Below are experts of layer 10 (counted from 0) of a mixture-of-experts language model. Rows are named router (the router's row for the expert), down (a neuron's output weights, with its number) and show model dimensions 256-319. Each number is 200 + 30 x the weight over its row's rms, rounded and kept within 0 to 999.
After each expert's rows: a language model's description of what the expert responds to. This comes from a sample of Wikipedia text that the model never trained on.

# expert 14
router,194,258,165,204,215,229,224,151,194,181,243,227,232,211,182,213,208,155,189,200,126,189,196,213,216,225,181,194,193,187,217,197,241,209,245,154,154,246,132,197,255,184,218,215,200,235,224,245,167,243,219,207,217,199,212,231,185,206,188,152,146,182,226,190
down0,203,229,267,187,207,161,162,162,146,183,227,168,214,189,192,186,197,210,193,239,201,200,155,217,118,220,211,199,213,172,139,202,140,176,181,243,196,196,205,202,248,180,196,187,220,230,151,202,237,210,194,178,225,243,214,196,264,180,201,202,251,199,184,177
down1,266,197,178,178,236,246,148,207,184,174,177,246,187,181,210,199,221,170,197,171,232,256,168,180,204,230,203,171,175,209,276,211,116,219,172,175,205,245,184,182,187,178,200,195,187,212,235,176,236,217,222,145,164,220,170,204,230,176,207,216,212,166,153,190
down2,185,171,195,170,217,204,254,200,203,154,230,134,217,164,192,215,183,146,151,246,190,246,214,171,131,210,190,177,165,196,145,212,172,170,228,142,220,146,239,182,191,217,208,217,201,164,256,169,211,206,205,221,231,250,191,203,186,231,168,157,232,259,161,215
down3,189,200,214,209,167,168,234,214,172,220,240,207,183,231,250,233,238,183,215,262,198,219,127,221,216,201,154,143,161,219,225,205,205,206,209,228,219,198,218,222,198,157,198,169,157,183,177,232,155,237,159,227,225,145,242,195,228,162,183,210,242,203,222,205
down4,203,182,192,173,166,197,236,257,260,133,158,231,203,185,215,196,197,204,220,226,243,205,178,234,208,155,226,190,158,175,226,154,175,173,187,189,154,224,167,195,234,197,205,173,143,237,228,147,189,166,179,211,204,213,191,201,183,164,215,216,218,196,187,239
down5,168,235,193,239,182,180,175,200,219,206,214,196,173,219,212,192,202,219,262,215,154,214,224,252,222,258,217,284,193,149,187,192,179,199,197,164,193,189,225,215,136,177,222,219,229,219,191,150,171,250,185,195,224,186,179,117,230,157,164,226,212,181,212,195
down6,154,218,221,240,204,175,159,197,175,194,168,195,165,160,181,223,158,216,221,195,226,158,205,176,203,181,208,244,197,157,168,190,180,154,186,262,171,188,132,190,176,188,226,204,151,232,206,176,178,235,204,165,205,154,157,188,183,180,204,179,173,209,218,214
Articles and quantity words after a preposition or verb, opening a noun phrase, e.g. with a, in the, several, each, all.

# expert 20
router,239,189,243,196,207,181,187,194,197,217,199,191,214,200,147,188,172,236,257,204,221,270,282,147,199,214,187,191,224,231,119,247,207,143,167,289,153,220,208,179,229,213,195,206,196,230,188,174,232,204,171,212,209,167,223,169,175,171,215,127,184,184,156,235
down0,194,172,179,242,215,158,140,157,178,180,204,191,240,198,186,216,162,144,176,183,204,189,183,166,217,220,212,249,225,201,211,190,215,176,196,207,252,193,153,217,190,217,209,219,195,230,188,190,203,243,220,232,203,194,193,246,204,155,210,169,200,163,232,195
down1,193,195,224,185,221,158,140,202,192,195,183,203,165,174,210,204,191,196,177,173,179,180,206,196,208,186,247,188,147,156,220,169,271,119,212,191,223,191,196,184,218,199,184,212,264,235,220,202,243,177,161,206,180,185,221,183,150,221,181,200,204,229,209,200
down2,165,186,202,183,182,202,239,233,241,231,176,201,209,261,220,208,177,122,218,195,135,154,221,186,162,182,150,187,237,211,226,192,191,230,159,181,178,172,243,201,191,189,236,172,193,183,272,243,270,180,219,227,205,223,173,168,211,188,188,233,211,153,238,213
down3,215,185,202,214,263,212,247,204,212,163,205,249,221,228,175,223,220,121,187,234,218,211,183,242,270,224,121,152,173,177,176,186,158,161,226,251,186,137,194,216,230,243,222,209,204,192,183,211,229,121,222,241,200,166,173,173,167,171,213,236,175,210,159,195
down4,207,144,225,250,200,235,210,192,220,161,201,215,210,193,161,200,237,252,251,220,168,215,214,209,214,127,158,206,221,186,192,220,122,225,231,208,143,185,169,205,227,168,182,190,194,188,218,187,170,251,216,224,256,180,202,202,200,207,158,241,202,105,216,226
down5,161,186,192,218,226,225,179,165,170,223,143,225,206,219,176,193,228,212,253,210,260,200,224,190,207,243,201,250,200,181,192,191,172,226,256,200,218,213,151,172,143,203,222,175,169,154,123,193,129,213,230,238,223,205,172,245,242,185,240,195,201,232,214,153
down6,232,203,216,182,176,212,201,246,231,199,213,212,230,206,208,206,141,242,194,170,187,193,176,222,201,263,213,174,229,223,192,233,195,185,184,199,189,216,196,171,210,210,229,195,228,192,220,223,162,212,219,132,179,188,175,223,236,210,225,172,198,243,203,218
Final nouns of named venues, schools, leagues and teams, mostly in sports text, e.g. Yale Bowl, Richfield Coliseum, Chaifetz Arena.

# expert 10
router,229,240,153,220,167,220,189,188,247,221,223,218,220,201,252,271,217,204,278,143,136,139,192,185,199,195,180,191,185,172,203,209,196,247,196,178,208,168,231,210,201,237,172,198,209,170,178,175,185,150,161,189,190,190,212,159,182,220,173,127,219,206,169,197
down0,175,191,233,156,209,175,207,196,182,198,193,203,147,239,235,221,205,224,206,223,150,198,224,181,213,220,215,210,217,211,222,231,179,208,235,218,166,199,203,226,222,258,199,154,208,155,202,244,172,194,192,175,175,171,233,230,216,222,241,174,179,197,248,192
down1,204,161,204,236,213,200,208,236,182,197,236,209,267,228,244,158,180,166,197,192,192,251,178,208,132,216,174,177,199,163,180,260,194,207,162,175,180,109,237,201,148,167,208,217,206,207,196,249,212,197,210,178,103,191,232,244,186,232,186,193,212,174,203,194
down2,241,191,224,156,194,210,214,189,166,196,228,219,163,188,190,190,165,230,140,211,240,202,176,207,182,156,235,190,241,181,188,189,201,192,249,242,182,226,220,189,226,218,229,251,169,185,128,189,166,206,211,202,206,186,131,229,171,161,190,171,208,234,184,211
down3,193,213,202,173,200,196,215,252,266,203,237,175,205,195,184,206,212,165,213,216,144,201,166,258,193,154,146,171,143,203,293,203,213,216,199,262,141,246,219,141,160,195,179,193,249,246,205,228,182,127,166,143,218,201,194,229,164,174,210,202,214,182,186,139
down4,176,211,186,231,200,176,171,155,190,201,176,197,271,194,196,190,235,167,206,233,182,231,233,170,213,172,173,236,265,129,199,229,199,135,212,160,188,186,162,245,228,154,255,266,176,163,217,185,194,182,190,188,185,138,190,248,173,215,189,214,153,204,194,191
down5,215,166,195,169,203,205,212,202,222,227,223,197,193,188,249,220,154,219,248,242,213,134,170,181,200,255,176,214,192,200,203,185,188,188,207,194,245,246,205,228,229,191,172,215,255,152,263,238,219,203,203,184,209,212,205,191,173,201,176,150,192,192,203,197
down6,183,196,172,175,196,184,203,204,212,191,197,233,228,270,165,186,207,179,220,225,157,172,236,155,155,256,249,202,174,200,174,202,170,177,168,206,232,205,168,220,246,208,202,196,225,206,266,210,160,239,184,185,167,242,182,224,241,169,159,206,183,171,274,231
Articles and determiners opening a noun phrase after is, was or as, such as a, an, another, his, plus nationality words like English, French.

# expert 28
router,175,216,225,241,148,178,221,180,221,172,153,213,198,178,199,222,222,246,253,206,213,249,209,148,170,185,202,250,173,195,221,152,219,219,174,241,160,253,145,231,183,235,189,213,122,263,154,169,201,238,144,239,238,215,264,199,221,172,181,189,204,178,144,163
down0,204,183,196,245,206,232,211,202,189,169,189,223,179,235,229,222,227,220,181,205,223,224,237,202,240,211,211,227,189,147,176,251,165,189,187,200,136,238,185,235,214,212,187,231,230,151,190,225,210,209,199,183,189,213,205,248,177,252,201,198,254,198,160,205
down1,207,217,222,212,201,166,184,183,205,205,220,188,186,243,220,212,228,177,221,192,199,192,172,191,197,202,209,199,178,219,178,170,233,146,157,242,170,180,199,189,219,190,224,195,212,196,206,224,241,182,177,206,221,186,207,245,264,243,243,203,184,186,203,183
down2,212,220,155,206,196,196,213,180,251,235,124,170,176,236,178,195,163,218,205,219,206,214,176,163,213,173,220,169,142,227,248,196,162,201,299,246,211,142,186,164,118,228,227,241,237,148,218,234,195,199,182,155,149,231,164,163,209,186,156,184,220,214,206,232
down3,223,244,181,206,235,198,221,230,175,191,234,233,211,230,107,192,198,204,192,157,199,212,163,173,219,180,187,157,232,214,210,225,125,193,278,200,138,217,211,163,209,125,192,225,242,191,190,221,196,172,173,200,196,231,233,249,241,200,210,141,219,204,217,175
down4,148,212,235,231,150,215,177,230,166,227,231,152,264,243,162,199,191,217,200,240,220,217,188,212,190,166,217,219,190,167,209,223,268,181,265,265,212,240,193,162,232,197,205,145,183,200,188,201,156,210,231,212,227,185,178,217,183,265,219,275,204,170,218,222
down5,215,166,181,196,210,172,235,200,194,274,209,179,156,151,212,214,264,163,147,207,204,145,193,235,167,210,192,209,211,212,209,157,203,164,200,168,231,232,226,191,181,169,219,207,206,150,126,153,198,201,202,191,205,213,211,235,227,250,166,248,232,231,174,203
down6,172,204,253,306,196,209,205,220,186,230,201,223,214,201,190,201,245,207,281,240,194,127,208,189,223,163,232,173,220,223,212,181,203,228,165,225,145,211,210,197,177,209,214,218,154,163,195,211,200,254,175,156,199,188,217,184,232,157,172,185,229,243,262,223
First names and surname fragments of people, often in sports tables or biographies, such as Paul, Martin, Johnson, Hartman.

# expert 44
router,223,159,200,207,217,197,181,176,269,268,213,215,168,221,161,203,198,262,268,174,255,205,225,204,188,209,168,211,258,211,155,208,146,221,186,303,232,131,172,193,239,232,185,205,189,229,216,172,171,176,253,197,203,174,211,179,183,204,180,182,159,163,226,200
down3,205,180,162,184,88,193,189,188,156,198,257,168,171,202,217,176,234,244,175,248,223,150,169,233,200,189,182,221,240,214,89,169,203,173,191,226,230,226,176,225,239,222,215,200,169,207,175,171,198,165,167,184,229,182,249,159,220,210,186,180,186,227,153,194
down4,147,217,267,276,170,192,197,194,178,171,259,200,191,212,229,271,217,210,177,212,226,206,236,208,218,246,172,214,189,194,210,199,189,208,202,197,190,210,228,172,184,216,245,150,187,200,158,267,229,164,261,232,241,196,194,175,141,192,218,180,199,189,182,231
down5,229,172,260,207,188,208,197,161,165,219,190,180,212,248,186,215,196,216,155,195,211,220,152,224,200,236,226,198,195,159,217,186,193,167,209,228,209,171,210,199,192,267,222,184,178,193,145,194,235,213,170,240,195,201,213,208,179,201,192,214,218,164,198,188
down6,261,170,169,166,193,240,246,163,224,93,216,234,201,239,210,200,203,240,204,189,135,252,154,238,175,135,191,204,184,208,153,233,193,201,202,239,205,162,205,203,189,183,187,162,243,166,203,203,213,228,207,219,249,247,215,191,159,232,203,254,215,195,192,181
down7,116,190,166,223,152,220,219,201,280,210,218,209,200,199,233,228,219,253,171,203,253,163,203,232,179,171,195,219,141,192,199,174,193,166,208,151,198,174,204,236,188,171,205,210,249,181,244,236,160,159,246,239,155,196,192,180,222,233,262,163,224,157,165,185
down8,220,196,221,217,162,160,195,192,200,183,252,223,194,172,168,216,195,181,229,193,224,201,161,225,198,187,166,206,175,149,193,197,174,213,204,186,199,183,216,186,206,175,181,247,225,219,190,258,206,183,186,214,164,151,216,183,179,224,210,200,187,226,185,222
down9,245,244,216,198,208,222,221,185,226,175,181,237,207,176,226,215,218,216,236,245,192,148,208,231,184,181,174,263,232,210,177,229,158,215,221,163,207,189,236,174,177,231,154,175,201,227,161,218,190,153,165,153,156,200,216,172,146,186,210,171,262,200,208,197
Pronouns and nouns inside song, album or film titles and pop-culture text, e.g. it, they, You, songs, series.

# expert 31
router,174,273,183,210,215,164,200,160,239,210,158,227,222,236,189,231,172,190,185,189,206,215,257,172,205,181,218,181,173,190,173,187,206,201,212,288,219,187,244,176,203,176,234,262,164,197,214,132,246,221,157,226,162,142,230,204,183,157,211,198,175,167,174,244
down0,183,176,211,221,223,174,185,233,174,179,186,179,182,202,228,201,216,205,198,199,173,168,139,202,169,188,184,181,230,189,213,244,214,223,245,201,204,223,248,203,222,124,147,241,212,193,169,226,205,210,147,209,184,211,187,159,230,230,175,219,170,184,176,192
down1,242,189,227,238,150,177,193,177,280,242,258,200,188,198,173,183,244,173,298,265,198,176,202,222,229,195,202,194,203,205,170,177,187,152,215,200,208,167,201,245,198,212,195,192,201,240,189,208,194,193,206,191,199,238,263,175,195,222,176,193,227,235,166,187
down2,113,245,227,195,210,217,177,227,185,186,179,172,233,194,211,266,226,238,192,114,184,161,204,210,193,193,190,220,128,249,197,227,212,249,208,175,174,192,225,207,196,220,199,228,159,170,166,235,199,210,220,176,207,245,215,190,165,162,229,188,223,205,190,216
down3,223,215,160,171,161,217,200,201,239,220,186,250,206,204,237,168,204,189,153,187,210,210,228,209,183,198,294,124,189,168,207,197,147,199,229,124,177,170,258,158,248,239,172,172,219,191,215,168,245,188,211,207,140,152,192,224,153,221,191,225,143,182,222,144
down4,198,158,202,192,205,174,217,187,228,136,204,222,192,219,181,151,222,226,207,160,230,163,172,227,175,244,138,259,207,171,204,200,178,229,205,180,205,215,187,216,182,156,202,228,217,223,202,181,199,166,186,180,198,190,180,216,228,271,207,142,207,172,198,216
down5,254,174,186,180,230,208,184,223,153,165,261,202,232,182,180,204,175,202,230,275,189,218,185,262,184,191,191,164,181,185,224,233,157,246,169,128,198,170,225,225,204,233,179,196,179,164,178,155,245,162,175,211,195,249,201,218,273,175,196,211,167,244,205,184
down6,258,223,221,193,230,157,224,191,223,227,241,252,191,222,169,184,210,185,195,194,172,178,207,215,202,176,203,208,233,199,207,199,265,189,144,223,189,253,169,178,158,221,236,232,243,240,240,235,142,251,191,172,191,151,202,223,222,232,155,151,204,199,242,264
Second parts of place and institution names (Street, River, County, School) and syllables inside Indian, Thai and other foreign names.

# expert 7
router,198,200,219,186,209,229,179,210,168,183,208,191,231,208,178,143,202,181,145,140,183,230,174,203,168,213,193,183,198,217,185,180,201,161,253,228,201,239,150,220,196,183,205,185,206,218,245,218,220,199,217,260,221,225,228,239,198,255,168,203,169,153,247,183
down0,189,192,227,228,181,183,190,199,256,177,190,197,229,217,221,150,167,229,159,216,218,223,202,183,195,238,219,206,179,202,208,207,226,185,189,248,187,202,161,235,190,165,177,228,227,189,174,206,185,229,222,207,231,259,208,165,214,176,236,244,204,191,211,190
down1,243,176,198,235,189,208,174,212,186,188,191,198,158,175,226,197,190,202,281,239,173,240,212,243,212,225,188,282,223,217,165,256,182,198,215,204,255,231,229,230,190,194,148,174,244,202,241,212,187,179,230,200,201,166,138,231,217,226,174,167,198,232,218,180
down2,233,199,192,251,153,196,230,230,213,215,239,183,253,133,250,217,201,214,189,212,193,242,241,237,192,198,213,205,153,197,190,243,228,192,237,174,194,194,149,128,214,219,267,176,222,226,240,210,172,232,177,214,204,264,195,247,153,178,175,188,228,209,148,202
down3,210,186,179,206,261,198,229,184,162,197,184,209,179,196,187,187,214,220,150,206,166,232,213,179,227,244,206,228,220,185,217,231,148,193,210,200,215,289,124,224,207,210,179,239,165,210,262,213,208,193,181,185,230,172,226,189,274,178,248,223,221,214,156,257
down4,215,221,209,200,201,157,181,225,198,171,289,185,229,255,168,259,196,154,232,172,157,226,226,196,211,234,200,196,189,170,204,206,238,212,187,163,230,201,188,243,230,220,226,240,195,243,171,197,238,237,191,214,192,233,168,203,181,160,217,224,240,221,181,170
down5,205,177,231,168,174,228,238,192,238,163,258,172,230,166,240,209,216,186,148,210,244,237,180,207,211,200,286,234,182,181,196,197,206,212,175,241,184,154,220,249,210,224,239,232,180,210,180,192,112,207,231,193,180,185,220,232,182,225,187,219,177,220,194,198
down6,178,203,187,149,250,194,155,174,226,168,186,234,166,204,187,230,184,169,200,255,153,245,156,193,196,193,197,266,236,226,211,215,224,247,218,193,203,198,190,217,205,214,176,168,175,186,253,167,239,176,214,181,222,178,220,186,177,190,206,246,182,171,174,169
Prepositions after verbs or nouns, such as of, by, at, via, during, plus w word pieces in URLs and names (www, Strawberry).

# expert 63
router,206,214,182,210,198,169,195,143,222,236,279,205,202,170,201,201,163,249,190,166,201,205,219,152,227,212,211,181,245,141,146,247,203,232,183,233,185,180,182,153,190,206,169,208,256,215,234,207,239,208,246,231,174,160,194,208,135,231,178,150,194,210,204,238
down0,193,169,221,176,181,219,186,256,213,190,216,215,234,227,211,214,235,195,174,223,186,159,229,148,199,161,177,232,189,250,172,188,236,145,162,169,225,180,187,162,220,180,99,185,201,208,209,170,194,194,175,221,194,137,185,190,227,218,134,192,237,222,219,152
down1,231,245,205,212,173,210,145,206,209,247,190,229,186,174,155,229,250,172,184,239,181,154,212,196,152,156,194,160,228,175,196,227,240,187,166,203,251,131,207,152,210,180,134,224,232,205,207,145,219,247,208,276,232,185,221,194,169,203,249,188,233,184,168,250
down2,214,203,192,175,227,186,158,159,148,234,220,222,266,169,170,194,249,171,240,194,216,166,226,202,198,174,181,171,210,177,191,219,207,193,154,190,215,180,225,231,208,241,195,241,186,178,215,218,219,199,177,206,186,202,168,239,153,142,200,203,180,214,200,205
down3,197,187,164,170,200,147,182,210,192,214,199,210,148,168,236,200,190,240,207,212,226,252,206,157,176,197,213,205,195,193,207,150,253,175,240,218,221,156,188,286,187,216,219,280,211,204,174,239,155,309,172,219,188,205,270,195,192,220,243,247,190,224,207,265
down4,230,182,200,148,120,209,247,174,245,159,211,169,191,162,212,190,235,184,187,153,252,236,217,225,253,211,200,201,139,217,172,210,157,221,223,177,194,186,218,206,168,214,208,235,226,216,162,195,165,186,248,151,201,169,242,178,136,159,215,151,229,247,195,122
down5,180,163,186,144,212,225,191,154,242,204,163,214,242,164,202,196,222,194,212,196,268,201,167,198,221,269,163,219,144,200,194,174,159,175,167,172,255,193,192,239,185,176,204,147,192,227,177,181,213,252,196,221,200,192,215,215,212,200,235,205,196,213,192,221
down6,196,173,189,178,199,206,198,213,193,141,162,221,200,200,198,215,190,168,181,155,232,221,213,246,195,203,208,173,194,190,176,255,213,155,208,209,165,218,201,161,252,236,183,167,143,188,236,168,181,196,231,189,187,219,258,197,174,258,171,188,157,143,179,260
Capital letters within acronyms and codes such as LCCN, IRC, TMC, plus endings of taxon names like Pleurotomella, Galeodes.

# expert 49
router,181,198,187,241,181,191,192,186,179,196,247,222,198,143,189,185,150,249,248,155,180,218,202,148,185,200,187,167,166,167,179,213,213,157,202,196,167,243,190,177,186,216,146,153,223,187,140,167,231,212,201,236,173,250,171,195,229,158,199,216,190,183,158,221
down0,143,194,263,208,203,219,191,215,149,215,179,231,157,137,162,231,198,225,245,181,201,177,177,222,172,224,215,181,231,159,226,188,224,211,184,178,182,176,169,138,187,187,198,218,214,212,211,195,214,208,185,237,254,220,221,173,219,230,181,196,213,172,150,197
down1,265,220,183,156,197,193,175,239,205,165,189,245,220,199,284,170,204,213,178,158,224,198,221,196,221,169,195,234,216,205,226,226,114,214,195,200,206,229,256,254,205,222,204,187,159,182,189,173,232,177,195,227,157,160,214,230,193,192,205,215,174,153,180,166
down2,211,173,279,155,221,215,200,167,221,197,214,211,191,191,209,280,193,122,197,207,242,226,172,209,197,215,210,216,180,197,149,189,181,197,205,221,235,189,170,215,256,150,282,182,210,224,202,171,260,221,154,193,230,240,195,250,148,195,282,200,242,238,176,148
down3,176,165,273,166,233,151,176,220,193,229,183,229,159,191,174,205,215,180,224,256,229,199,172,157,161,205,229,226,234,210,230,232,202,222,208,205,215,180,190,238,212,180,245,289,110,189,243,214,237,204,181,200,204,197,225,207,211,222,223,159,172,169,242,189
down4,236,240,184,204,132,248,226,209,149,198,217,187,190,203,190,240,225,204,213,175,230,178,189,187,229,129,153,152,199,127,141,133,255,119,188,170,175,203,235,255,169,182,206,206,197,244,199,227,243,192,174,195,196,209,254,199,200,162,198,104,181,219,223,202
down5,210,189,184,176,223,266,196,212,198,163,225,228,159,232,203,139,247,167,190,221,212,227,190,203,201,224,199,227,244,251,178,175,200,205,200,228,253,209,222,204,210,174,172,205,174,202,161,249,188,273,175,180,220,171,181,232,187,178,282,240,192,139,190,218
down6,183,220,201,158,167,208,225,196,203,190,188,196,194,207,212,154,164,140,251,216,180,216,174,200,183,227,215,157,211,223,218,212,229,199,168,247,193,243,222,191,183,192,205,211,155,163,219,181,250,228,187,207,206,173,192,136,190,222,188,244,203,234,230,244
Person-role nouns and their agent suffixes, such as member, coach, politician, son, senator, engraver, often after a or his.

# expert 37
router,164,215,195,198,180,157,167,197,192,198,253,251,192,126,153,203,228,206,168,169,218,255,247,237,194,215,223,235,203,208,252,225,190,233,243,175,197,226,215,188,231,220,169,210,204,173,207,213,160,220,210,197,186,191,222,206,244,202,205,207,235,186,182,206
down0,195,200,225,163,201,181,166,246,189,255,228,173,178,178,180,191,180,216,210,145,180,192,171,167,185,221,184,122,209,224,217,155,223,164,251,198,185,204,248,193,191,170,247,241,207,205,193,196,275,196,123,150,198,171,195,213,261,219,210,156,169,213,226,231
down1,196,198,232,195,154,184,211,206,226,205,194,176,201,213,208,199,156,218,254,173,210,142,195,211,238,217,134,244,158,199,240,226,197,151,183,182,244,217,260,221,232,169,173,209,168,228,240,227,207,281,185,282,192,141,170,187,175,193,166,203,245,161,177,175
down2,185,163,231,205,234,186,175,192,183,183,194,220,212,196,233,190,211,234,160,196,213,163,205,204,177,182,195,236,136,195,153,228,204,132,219,237,209,185,178,213,175,150,246,198,200,228,159,171,203,158,206,197,213,175,169,150,218,200,164,204,236,161,229,230
down3,213,266,238,230,161,224,210,175,178,177,223,225,194,203,175,196,158,270,197,210,196,210,237,250,229,170,189,266,186,159,199,223,160,268,194,212,224,209,207,244,248,205,162,218,193,195,189,254,170,203,179,219,211,174,196,179,185,184,225,226,162,223,133,217
down4,184,232,200,204,187,183,166,198,207,186,156,225,212,253,251,154,201,237,159,178,227,206,179,246,204,225,182,149,188,250,230,196,206,150,222,198,182,184,176,214,185,158,219,196,207,178,168,194,194,247,252,233,168,200,207,227,203,173,176,212,162,209,140,174
down5,188,174,215,183,159,237,204,193,201,165,212,176,185,234,238,183,200,194,200,214,126,221,165,194,243,150,224,201,219,234,229,218,182,247,201,229,148,170,162,232,192,270,200,178,173,218,162,242,208,175,165,197,111,205,216,182,154,201,203,266,174,188,202,214
down6,192,135,188,200,209,230,196,214,262,249,211,164,203,169,178,230,264,237,202,216,212,186,197,267,163,184,172,176,161,143,234,202,222,217,195,212,198,194,160,151,167,134,229,238,242,239,219,159,185,225,249,221,180,202,248,223,199,239,245,190,211,152,211,152
Conjunctions and, or, & joining words or titles, plus commas, pronouns he/she/they, and auxiliaries such as has, been.

# expert 5
router,235,181,152,210,183,199,192,181,231,180,225,227,210,220,179,165,237,198,199,132,236,184,163,169,200,179,164,146,166,197,133,178,193,149,200,235,219,142,220,210,138,153,269,222,150,175,214,155,234,222,192,195,195,227,241,267,146,195,185,196,234,203,191,171
down0,213,158,202,292,196,124,173,227,199,206,164,194,258,201,175,217,142,209,194,224,205,228,268,240,149,160,207,188,215,233,171,238,247,214,213,213,202,187,194,181,179,240,221,153,241,209,241,196,217,170,230,202,221,230,224,136,200,219,165,170,234,185,198,211
down1,177,214,183,182,165,167,176,195,163,124,137,214,214,203,163,213,202,143,168,257,240,163,236,164,237,177,268,220,189,248,236,225,261,206,183,226,177,180,256,200,200,237,227,157,180,160,242,175,201,214,253,158,169,213,218,240,143,201,220,206,180,260,227,250
down2,155,212,210,155,187,210,193,229,214,236,205,166,217,131,241,227,234,182,199,198,197,274,200,185,186,151,248,140,208,180,214,211,181,204,177,192,228,192,157,205,217,189,241,149,182,160,164,233,245,237,205,223,178,177,210,182,159,174,210,188,203,211,186,182
down3,181,233,217,207,174,213,219,185,221,184,159,240,160,213,196,192,174,195,225,150,199,239,172,216,174,163,181,224,189,248,221,212,212,234,208,228,199,285,171,232,185,163,270,159,226,228,228,127,202,246,164,202,252,163,164,221,239,146,232,214,144,186,188,186
down4,214,199,207,216,191,165,125,175,171,215,185,232,185,239,169,152,178,207,225,200,193,223,209,174,196,175,248,214,236,189,142,225,171,186,201,240,203,206,147,159,205,141,225,242,204,220,227,180,186,219,199,195,236,253,228,162,184,186,198,184,209,188,213,225
down5,247,198,198,160,166,216,180,185,201,207,168,228,235,172,241,242,190,199,248,204,175,244,236,227,138,221,256,230,184,215,223,159,130,229,185,174,236,140,171,211,201,178,187,222,170,153,191,201,204,232,167,247,154,215,231,204,140,200,262,171,180,154,170,216
down6,183,170,228,209,254,122,213,229,260,178,214,229,187,219,181,203,194,214,224,167,179,203,168,223,156,194,204,249,215,183,212,236,163,189,225,227,198,238,191,203,187,192,197,256,179,203,217,189,155,259,199,191,195,225,213,204,167,218,134,203,167,187,190,150
Single-letter or short word pieces inside unfamiliar, often Central European or Slavic proper names, such as Komlós, Szendrődi, Świątobli, Lackawanna.

# expert 54
router,206,240,170,232,177,224,212,153,228,225,194,191,233,255,203,244,177,160,170,236,132,176,221,190,181,224,228,195,243,142,216,190,215,214,213,158,229,247,221,216,264,196,207,216,217,250,241,195,185,224,201,192,233,210,151,202,249,227,242,222,167,175,193,165
down0,234,248,239,247,190,206,197,147,178,215,146,202,228,191,210,230,204,224,210,217,134,175,193,216,205,193,240,145,215,211,184,203,159,223,143,271,163,205,186,214,224,130,198,200,176,131,175,167,173,210,194,186,185,231,218,216,178,166,168,207,224,177,209,206
down1,256,188,151,199,123,190,222,184,218,210,199,205,189,218,212,140,189,241,205,210,219,169,157,183,171,193,163,166,209,205,148,176,183,171,216,240,180,208,155,170,205,158,201,182,189,195,284,203,217,201,172,168,239,208,163,197,197,257,205,260,236,179,196,199
down2,146,243,233,178,158,207,219,252,199,197,157,219,195,168,234,174,221,148,201,195,238,190,177,145,193,187,179,181,236,181,166,199,236,209,165,157,188,200,154,185,179,169,157,204,190,196,278,181,270,179,206,191,207,139,193,183,163,225,201,208,240,154,237,191
down3,220,241,159,128,218,231,199,208,202,144,254,187,191,224,193,204,182,220,177,192,129,149,158,187,163,163,288,157,161,177,161,248,238,176,185,222,218,146,223,169,206,170,184,195,229,188,221,238,240,162,256,212,243,217,182,210,209,196,219,192,212,155,191,227
down4,169,184,167,189,157,244,204,190,113,203,180,195,230,159,212,195,193,175,214,177,196,167,225,207,146,219,219,201,220,218,191,177,165,143,189,170,210,239,211,178,169,196,215,181,219,226,215,135,160,168,174,159,176,200,159,260,214,231,209,205,185,135,176,162
down5,251,270,182,172,232,191,233,166,250,216,186,203,220,178,169,201,167,203,171,218,203,237,241,210,208,238,168,244,180,177,209,188,176,188,269,164,225,184,154,176,192,184,209,244,157,237,228,223,168,235,239,189,220,174,213,153,209,212,233,230,149,212,195,214
down6,207,215,221,207,172,202,150,174,184,225,212,229,226,214,221,175,212,254,185,221,180,183,174,187,205,171,291,242,223,228,213,175,195,147,227,227,213,227,191,191,170,220,181,241,209,125,146,245,178,173,208,151,230,233,176,176,178,228,192,153,143,176,192,205
Articles and possessives that begin a noun phrase, mostly the, also his, their, its, this, after prepositions.

# expert 33
router,204,183,224,199,192,204,144,189,230,206,201,224,202,172,169,173,170,219,243,194,206,208,269,175,198,218,166,169,244,190,131,214,175,164,189,292,188,173,169,160,181,182,196,198,149,218,229,148,182,222,220,207,203,181,208,204,182,218,198,216,187,175,175,255
down0,209,201,190,208,122,244,184,151,168,167,194,186,207,174,249,201,203,246,185,163,183,229,186,204,150,220,212,177,216,251,203,222,255,220,215,210,203,232,243,210,167,205,166,207,200,234,159,165,196,172,202,199,242,173,203,178,197,227,223,207,208,195,201,188
down1,222,203,198,237,189,166,180,216,242,239,199,184,169,191,209,234,275,221,231,145,194,168,209,253,176,216,194,218,200,196,210,192,142,213,210,229,249,212,172,255,186,158,177,167,233,119,205,250,174,178,206,212,213,220,186,207,181,152,288,181,266,208,179,207
down2,204,235,237,197,174,251,180,222,190,192,214,184,190,186,210,120,206,188,199,221,229,188,151,265,254,169,233,212,230,174,253,142,170,208,138,224,177,156,227,202,251,158,197,211,182,205,180,165,201,270,184,217,215,222,213,178,172,225,183,219,211,200,179,177
down3,222,218,196,182,190,244,241,227,206,203,154,198,232,145,226,221,239,174,210,220,181,224,106,236,195,224,213,256,216,238,188,228,207,162,155,214,203,186,198,201,215,160,179,196,150,238,216,236,187,218,202,269,183,231,236,217,201,200,216,190,223,192,151,148
down4,220,207,156,157,197,185,175,148,173,207,169,205,263,239,157,191,181,244,183,200,201,206,164,233,240,230,185,126,209,201,177,148,153,149,194,266,177,181,176,245,207,216,254,222,111,259,163,193,204,203,158,197,212,212,224,202,197,186,168,212,196,203,216,148
down5,183,183,197,216,204,195,200,241,240,209,215,179,218,214,234,239,216,224,230,193,174,240,201,167,202,198,198,171,254,224,230,223,174,200,180,268,206,199,183,204,230,234,169,177,176,246,162,195,212,256,213,184,185,200,200,181,190,181,181,304,225,215,141,194
down6,210,140,228,139,227,203,168,219,212,158,152,217,179,179,252,150,176,171,198,206,170,230,153,200,215,214,185,175,221,211,201,210,199,199,171,191,195,202,176,200,154,189,290,231,155,198,220,145,187,176,240,215,162,214,184,208,208,225,208,237,193,186,234,192
Final pieces of surnames, place names and taxon names, e.g. Baddeley, Tucker, Rutherglen, Grindelia, plus common first names like Charles.